From a checkpoint of a small mixture-of-experts model trained on Wikipedia.
Size: 10 layers, width 256, vocabulary 18150, 85.2M parameters.
Experts: 128 bilinear neurons an expert, a shared expert of 256 neurons.
Below are experts of layer 6 (counted from 0) of a mixture-of-experts language model. Rows are named router (the router's row for the expert) and show model dimensions 0-255. Each number is 128 + 32 x the weight over its row's rms, rounded and kept within 0 to 255. Numbers have three digits each.
After each expert's rows: a language model's description of what the expert responds to. This comes from a sample of Wikipedia text that the model never trained on.

# expert 16
router:144116084127096188128155160082142109107120082125172149189076140158126116141139118071124091109161161136164147165119082132150115140124092138086080163104119098183129092083080117182128158201189095072137192138107135119195068146093101111124144064176208174105104136167121120147177095174157095152075139146155117121102086123112085139066133092162178092159138141111180155099176112127099148147133106144113135073112135095168133082083179152158095139113143160172080099135103159108166114123151166075131154097133186190117135092141108130135140123196111151121111112133122118165079119083156155142138108123130187136140155091124142165088142109118143116090154110156048116077079086136149133101169141118144098161148116092157142155075110173158116087103136198064113069153105149166122079127146134
Digits, decimal points, currency signs and spaces inside numeric data: coordinates, chemical identifiers, table statistics, prices like $, £, €.

# expert 57
router:138147079145127099132178092104153137134166179049089187180114097133097091117141130119114133095097097128077128130105158132077113080158080171110082147179097117145108151098146145077144174180128118118190122118091095097075126156103093154084127129119126088199154082151125106092123130084144139216123117179140132126094130101099180130155116120138119158173120096110080128125127116155068173161140114120096144150126103154157127106131112167158155113141067170037140111090107169154170148127127074130079099048162128094139088115093127151115147149117098107132138160116217175176140077093124142177076184114139124132214111140125082178089139164112102114120111138113138178112127135078041121137125147130153151139156134146153096170125146098144120133110189164096165096130063156181167174130130148
Forms of be and auxiliaries right after a subject, plus following adverbs, such as was, is, been, would, became, later.

# expert 23
router:138160152150074125166144102098163093114156162199160146137145134079121149125118139186096110136118142124130127138170113095148076080069119048198154136120111115127176091152166095123140087076154120147137100217083112109083121129123095101090090138124137172152121071124112107158070145197155123154154123079134177095139078137166110170155122100086099125122132157155096093088105106099125150070156141089131172190144071159133145133128119132103151122160147113120130190090111097142141109141122156108141126178136154198166103144112141137098163100134137183111126117175080090100147182102170122159154136149140146057134179125103086109098067141115227147162119140124129102142174150126147142128119113152093123101081134130130132068089110137160185071166139066138163107099196110197111152120064067
Word pieces right after headings, line breaks and list dashes, often the start of a title name, taxon or surname, such as Hosiea, Anthony.

# expert 13
router:135148065137177148142088150121066142177141106095172113096140213118136199144147114124073108088181083152124107115125136137102124161154118125134151120111146115168173099095129132082141142186184174140152173103147128132140155129120109096079152191134137155130134125154112090145216088081116077051102084095180116119113162152132158177134079184136091098133178147141120068124115106091122180074115122122167119106105118102141144125097109153127119109155110108164169166090085124091150114123095086106132176199115147201123117143098131146071165143135149100097090127072110159096112100067155097158111116104165066129121149128097136112099149107107147120122190160169071104109188083183150175073125124169172164148149113124196131122152139173192124073095129142107126169110134129074115087119173138
Periods after name initials and abbreviations such as "John R.", "D.H.", "Co.", "Jr", "Lt", plus hyphens in designations like B-29.

# expert 40
router:188157089121144045164133107120177106139113182098102079108125122130207173147180147159096109121140097127140122074162142105122011127135166106130181110137120066121145127104157106157148088112183173149116111129170053094113130111180190108102096152142102146144144151164098118178114129138130148089132141184126122160082108145124124182152161182103030142143221131078162113137134116083076080069070099162137098120127118125113161102122154117111108073129120099124109096149123115189124148106141171117150140131133133166185094145133152149073123145128089177092140119072093131132115128114124097192114099141095134119113136124137088114145073121166222120202151109146110147147171158169137160110107154167141116110145135100162087123121102137164165080142132147111142175156197123128142119136077129
Small connecting words and punctuation in lists and credits, such as of, by, (, |, &, plus name pieces like Croat, Serb.

# expert 19
router:094181147161159132154097112052136151170115109083121106114096146176108148176102166174115069101157068177108145119084143134091150167079204151165147161090137091117066104120178097110137088125164112133188126163108105092160215066109150154162123085107141118158108091107064165094141106110158074097168110094160157091157179115117184134125119061101098124152135107146173111140179155098129136082110097115096129135112141108102082171154137150098134116145127138147139188131147147149136049185086101123065108122084164120159108125108133165115141139182125093085148103150133121110061131145150099160203108178096120116149156186177132128143140096155160092155145117145061099112122122135146151118081091137177124120171122131150157070158142090161133152132163146140152141119099114078166189082191122
Pieces of Spanish, French, Portuguese and Italian words and names such as José, "de", "monumento", "escasez", mostly inside foreign titles.

# expert 9
router:174123119179156087145092141099139072117098158150139124141191140090082120141069058099117105125161145147136150175112091136132125144145096193134079107087155166114130112123110115164123155128137205106123145108136095120134087120116136119122119100136110154083106206081123121119179109119082054098074079143107181151154051087127163160110116126099193119126192138102100183131080096129129168090100112143157192130138105124151099171104212100164136202173168159129113076126097112133142096104073182136129173086133163167147139141166166111134139120167084120172074124123168113156077122153132127163128139097112122144073101123112172127106112172140121155085151048135145176171088184189157122108119112126156120154081100136119136104111184126134056170085149104118142120133102148135167172153069159
Standalone numeral tokens in tables, scores, dates and stats, such as 18–22, April 24, 3–2 loss, age 93.

# expert 12
router:084127117118155082089123114106132092114104144195148133200201169091099101055077097159167104134132097120111117106117120119166147143126207120179104114154093108139129075132065124162145164183070183099083179147113152172149155158097141120144104116176147061108132156134120147132165111176159095157151092111106139131139095101146090182183168149145141148113163068181129102187144154161131133111159106061156185109138091125112166093135070087185156132161090117104125107075167157085129152112136117110164200108163161054136170112191097105090093170094088133168137136126134171104074052135129108101155134117131114121120138113149117105106108145126129137100114165063127124136084099088101080087190138085090161141098078133163158120122152164144134137168100121136178106100152124160141135149070122
Line breaks, list dashes and bullets opening infobox fields, plus field labels such as Coordinates, Website, Genus, Spouse, Directed by.

# expert 21
router:139141077129141077149140154126109149154137165105181102125106132093120200129163083190127077092097105098083118150132131126077085159160140174158128081138182152125064129114116122067101140121127161155128152107138149137118101102142103147129186182210140151095148108125132142138183146126138092035120116150085108090142213138063140181186136199175110091134112163093141103144141163140107093140143141091169087092131154100132106114130139065145135131182140106070175089125162109105114175133137120137146150094164137156129138076165198122132156191147142131145131155038132106093094101126174095168141092074134138156091113127083131124057145130198097166128153132133146116091093148132089151151114116126128107146143142062157105063112165153156147059139102125150134191096196154100138111111140097
Pipe separators between data cells in table rows, after dates or numbers; also titled, ISBN, pp, Recorded in bibliographic or episode lists.

# expert 58
router:151147050109139170102165086040154103106162155128194124162127127043141158172115066108083145103152088166083143086071137135163142162085144123159157114141081126119096083133138151120120102233181129102151096145122131151144157141151112121087185136169143119119141104140128080122118069130161128107110137116105119165151096111109127131203132136160111119160164121136121102159128123163091120136135073118143089096158077141175103102111118143083142133126142122143083128140124146168170136098133093080121152131149185186130157155111072158059195122142083159124192050132122102105094065165205157125165121147108109147114158136078103177055112149154110051169137136127121143166085099163150125074138109118134123133181148080114135105181143133181129132150102100173131134159190091087137123119106120
Opening parentheses before abbreviations or codes (EET, IRST, AD), coordinate seconds ″W/″E, and bytes of Thai, Arabic, Hebrew or Cyrillic text.

# expert 14
router:121105144163121097126103040092099098157116171110128107098096149147152121081130186112158169091163134151198101171087111127095144031080157129115182119105174150065152100149116142107162143095139168130135094115091190145140126176115157125124153184133126103158101122099105106116098080060160154155171107149118080139122117109158089118116138095149155114102103099118158111201128165157125139151115138125130218106159151183199185135176166136140147111085148163158171148191182105118107150158107125138080069083153099076054154163125140156121094118146141109092135088124071177167093118147158139093149123128145141118144162164092087078184152140107119139074089126133145128092143124077131096133094104161150108134173086075081058122152101098141138166154166070104116115168161108114169106159153133
Opening pieces of institutional or rank words, such as People's, Communist, Lieutenant, Comm-anding, cons-ul, and prefix pieces like land-owners.

# expert 54
router:155130073164147164123116126147150095104160175176141153102105149135131176111139110120128150060126101190103121110133176146125118165122185131116070069166101150175115092179101115124095168095117123160134151117100075136141152164067135067079148087125128139125135142140115156148126107084109134126154133118096095092158102208083131116128097105113156108095115137068209163110133154124152094101166036183090075122114125111129068117117183124125091175118171059100091197100093159114122102126099177084164087123130112189123097132145124090130153194105099140115101093106064131109160174109157061203126188100155122132081131103089149142165122094148134127139108116080115144113114110110158155100183103141159121136096136168129101121192180157182134117177083110186136190123151159130102135082155135
Colons, pipes and dashes in sports career lists and match reports (2013–2015: club), goal minutes, and country codes like SRB, FRA.

# expert 1
router:098098099163120133136115146079102147146128149146155185126192116157126083081093152168138150134171164106074122151118084070061165078136129126183148139179195166160106132180124071141201113135126101112067168134185113102109115131145099143063129127102097123153099074128122140143161161102143192146082143096129108096176121132093152117178158120173110155123076122112155152075152109122166096138068136075087132129162127124119076166146158115147118135127112111108162135163078127142114111085098120080104142086117153088100126138159129135094133152063134115097197131112155178139069106129135158148118168151104138145135138091130106033110120125109155110122175215097163164103147115112099112200096137101137109147157177119140188169121155053143188185092146130161141084126121160072169117148166187
Main verbs and verb stems after a subject or "to", such as said, made, provide, described, forced, plus endings -ing/-ed.

# expert 47
router:089125125130173157132159136176158162071177127153094124165138140082108176189105165166103200158069100126105129148176178103071068078156152078125104095197128166091192085131080168119157075168091121167107170160148061142169173171094124106133154168100116149128173139165106130112146176117167177146132165101120159090109163114161124100162069150097081122103090186227149096118103053149140162157138135117118083081199114114145141089147132111130092140155221137077141110104083126121128133166090126132113146121125122079122127134123142078137179122141140092109150179133118080157153119114082099102097087096129087135107147127098103151164084088117129080111152126129109148098125070084099115126124163136092109133143120093125131140154159182103148127125122101099096114122167077076088141148151130
Periods, commas and closing quote-periods ending a clause or sentence in narrative prose, also heading ends, such as ., ".

# expert 17
router:119133123127069171161125156105174090148112076156138164107067088146109105128154166085175082107161172174117166124089144126182108120142121158072099134168146130163128126106080154160081143138121083116151202097132141146151188142086090056090163183119144142163140106178095121104162131147129208178164144128137117101117137145115063103086112166143134169139029147178140147105158043088115109151105178125118090117110129118137140100104107124141114128071061157144143168110128113122116143135142156128122126209095128077080142116139129097143102115136169162108088143226107183148087162158144169142164106085111107135096172121084184154131125119131149117151171128139123126132077073128153114095146130157082151076145093115147141164194070148164122123112113118054070106101123124149116078107143170
Spaces before years after in or dates, decimal points, dashes and minus signs inside numbers in tables and prose, such as 2015, 0.000.

# expert 37
router:153101122168086146122142146183146072098157076230139153131117131142115133188112150158104117108074123125092139145119168142113104084162117156126112162135138173104081198074111171102164151153152111138099148146143145073127129119149130168129102079131104128131131132051105162122179115120131146159162151105161146150139148151152110119084128087119184132088157136167126085114089199101101107129069141084115188053112130151125139139120174104162088144092110098102129087114171104100155162167179150168112150119137110069125109169187080061106114094105123117130160082128123132085167074132061173102164140078145118114162064151135102056138066165071158170123102123171173077094102158132121131210085158125159129103138091140102155185131141160116137138117113090075158072074127164126107150105116107
Plural endings and concrete common nouns ending a noun phrase, such as songs, guitar, walls, bands, professors, -ment.

# expert 22
router:081107182096128128157121126181110130148133164125093207122149106135153069180153119121171093198169090094106138148122088166194118195132130099119153152108098119137152164164158190076168106085121131075139083103102118128130134137107144080130110106166171068103094062068132130120095204101140161143089079100107100115148107099199103142106111112085119126200118146162129125078134098119143136071171101165095106130112180099113144167171141164127117108095104115167084142152044129172139128165145103109081129157167080115133146122091141135117123132161121081112074106196140106150158204102070138141157165124137195145193153141089138119168096073122162126128080126133093119102147089148148044145176110101154117125090079151105118105116157077150085162140101113126163140104120110131132156165149140
Pieces of Asian, Slavic, Turkish and Arabic personal names in sports tables and lists, such as Zh-, Sh-, Suzuki, Ž-, Novotná.

# expert 50
router:172105037089133143125200202148106090125115083105229155120117180103173172106086126076146133130116108111189180148064107072158087118151125140160074083135155151146141100094119150180131104123152089124141200099148115139168153135135169111136170170129124135120161093152134086162172073130083119111067122159116117147170110145116149187127134137118158108079113145103103134097124112169124106153155154116116143056105127124117070123113073133120154146119123142192127100062122112106103119062133130157170142064104177139111147079087157177168145178168126093129126090098084135118106098145117167128193109121095129137120152119116118193139084082113186137120126050171115132178118200139151143161151127179108139128168144138126139133094144149111094099156119164078117100191096092095128153172114143
Digits, number words and decimal parts before units, such as five, 56 km, 94.9 mi, 0.16 mm, and spaces or colons inside figures.

# expert 41
router:140123115131120112114144121173105109157093099083136105125117174147108106125190145145133103153133138116101169184129076136146167078071100169165171143167162113103131195128116152073159070108124106101135080143160153154108163098134181148125165148121076106132094104084136186105138119186106126142090112111114158102069156102065163133129168098150122104143098143161071106153121193149149130120065154180173164079160142118134105138182158087196153109146127152148187140131186116132130054170171103144163139129122123062074111151219124112169058121119156166126139134150141158116108151158079169113166143116144124093197097149101099087113155152059136117191091133109175118149076159095074103179068088107106186081133115117133086109144117123079096125105145156114131055105138121122114134173135129
Stem pieces inside ordinary English words in technical or descriptive prose, such as geomet, bott, ped-est-al, du-ct-ing.

# expert 43
router:125126160101158107212099080128077178162034125102127085129101106144156115104106124081106080150150058134134117068140110102094170177136119125151146186091145136098094132131141125112043097099062137087121138153089169094141156145127164115139090121086148130150077122129142164162065085111146127109077089082081127094148158105148088137105108126143181125148119115140129076132162146096131110123140087134110097127088152111163104184148091120054112103174117167186124160177076176150112127129128140092105101160111164113129178167054126146105125113164147108125131111179080119196177145151124149163156147145099140171183175147137129196189133124140145136180142142114051116155159073220168114124130151142178124155131144118135094124121084170077120145178140096137092158087108123110114100155130160
Capital letters or first syllables beginning foreign place, club or person names, such as Her(tha), D(iyarbakır), Santa, Dund-.

# expert 32
router:227156126106087127143158166152149117145201072165116076106170140128137134096149122171141090136070148144125102134115088136122124143148055216130113173144156136100145098128119115126136158178085093065114161136087142124155103103129085141100120157119077113079187072099095116107141150085102140179135137151168097171146123198094127164103125074155145218150110101142151138105133156220120129126141132113071121120114098088155114161108099160080049122087114088137175079170147117163138127156129176122100110056152139100122094115125108108092073115114117165115110099130120097126179103115105168061077155158090140131145107087150131130181098125154116154142110146179134112118192177098154142117075109133134102144122113123157202172151125104141144123078066163137153106058163150132136139178146111
Verbs and nouns in biographies after was or he, usually followed by in or at, such as born, based, played, worked, died.

# expert 4
router:105161157114149161095105103115139122136153182101115156144120092137129156125124071148125076093183085182155107143115159154130121210107132172161164076101146158104132089116130151084049131145161084112109175186133145169119139164104160074084106166130132114094148081107113080131140131144115083046123142122133126133149097131089153119153162152087096088211240157150089115156173118126132129147090134183095110132096166072123128142097077084117116115114096070144093186099104105137133136123155120128138161119117087163101165098126121105121164172154159114108142148119115122122107117124172108139178145140149090126176181149094082178127152106111103162187124149229143121135129134165123175117116073151120147114115139122069121094149156176140101127095089154144203184215143112084146070163126086
Sentence-initial or clause subject pronouns he, she, He before verbs like was, plus raw bytes of Thai, Chinese and Hebrew text and German/Norwegian word pieces.

# expert 63
router:082116073119140141131118130105144131133136137158082163095099096076137053147098090098159119113128138180151118116122148111224145148141152118109090179150152127163114122085128169128080116099138125124202139080165135156110100103150161132107112122153149090121091167184117083155153124162132123140129089183060127133181114158150119136088146082116131156113053175098163132166107087120148099187144164142135095130078104138092090095126100036121163140084103171183186097127173082102059147113164167165104149161123120137121157115157160180137161157130147116166162088153096112176076170170160089141120106087139082145143105115115117157098153109180163140129098070131147099138105124168056146127165158088115091127094159183119130066190096148119126140061141153099121119117076182181137101069164151
Bare space tokens just before numbers or years in infoboxes and table cells, such as In office: 1966, Born: 4 September 1892.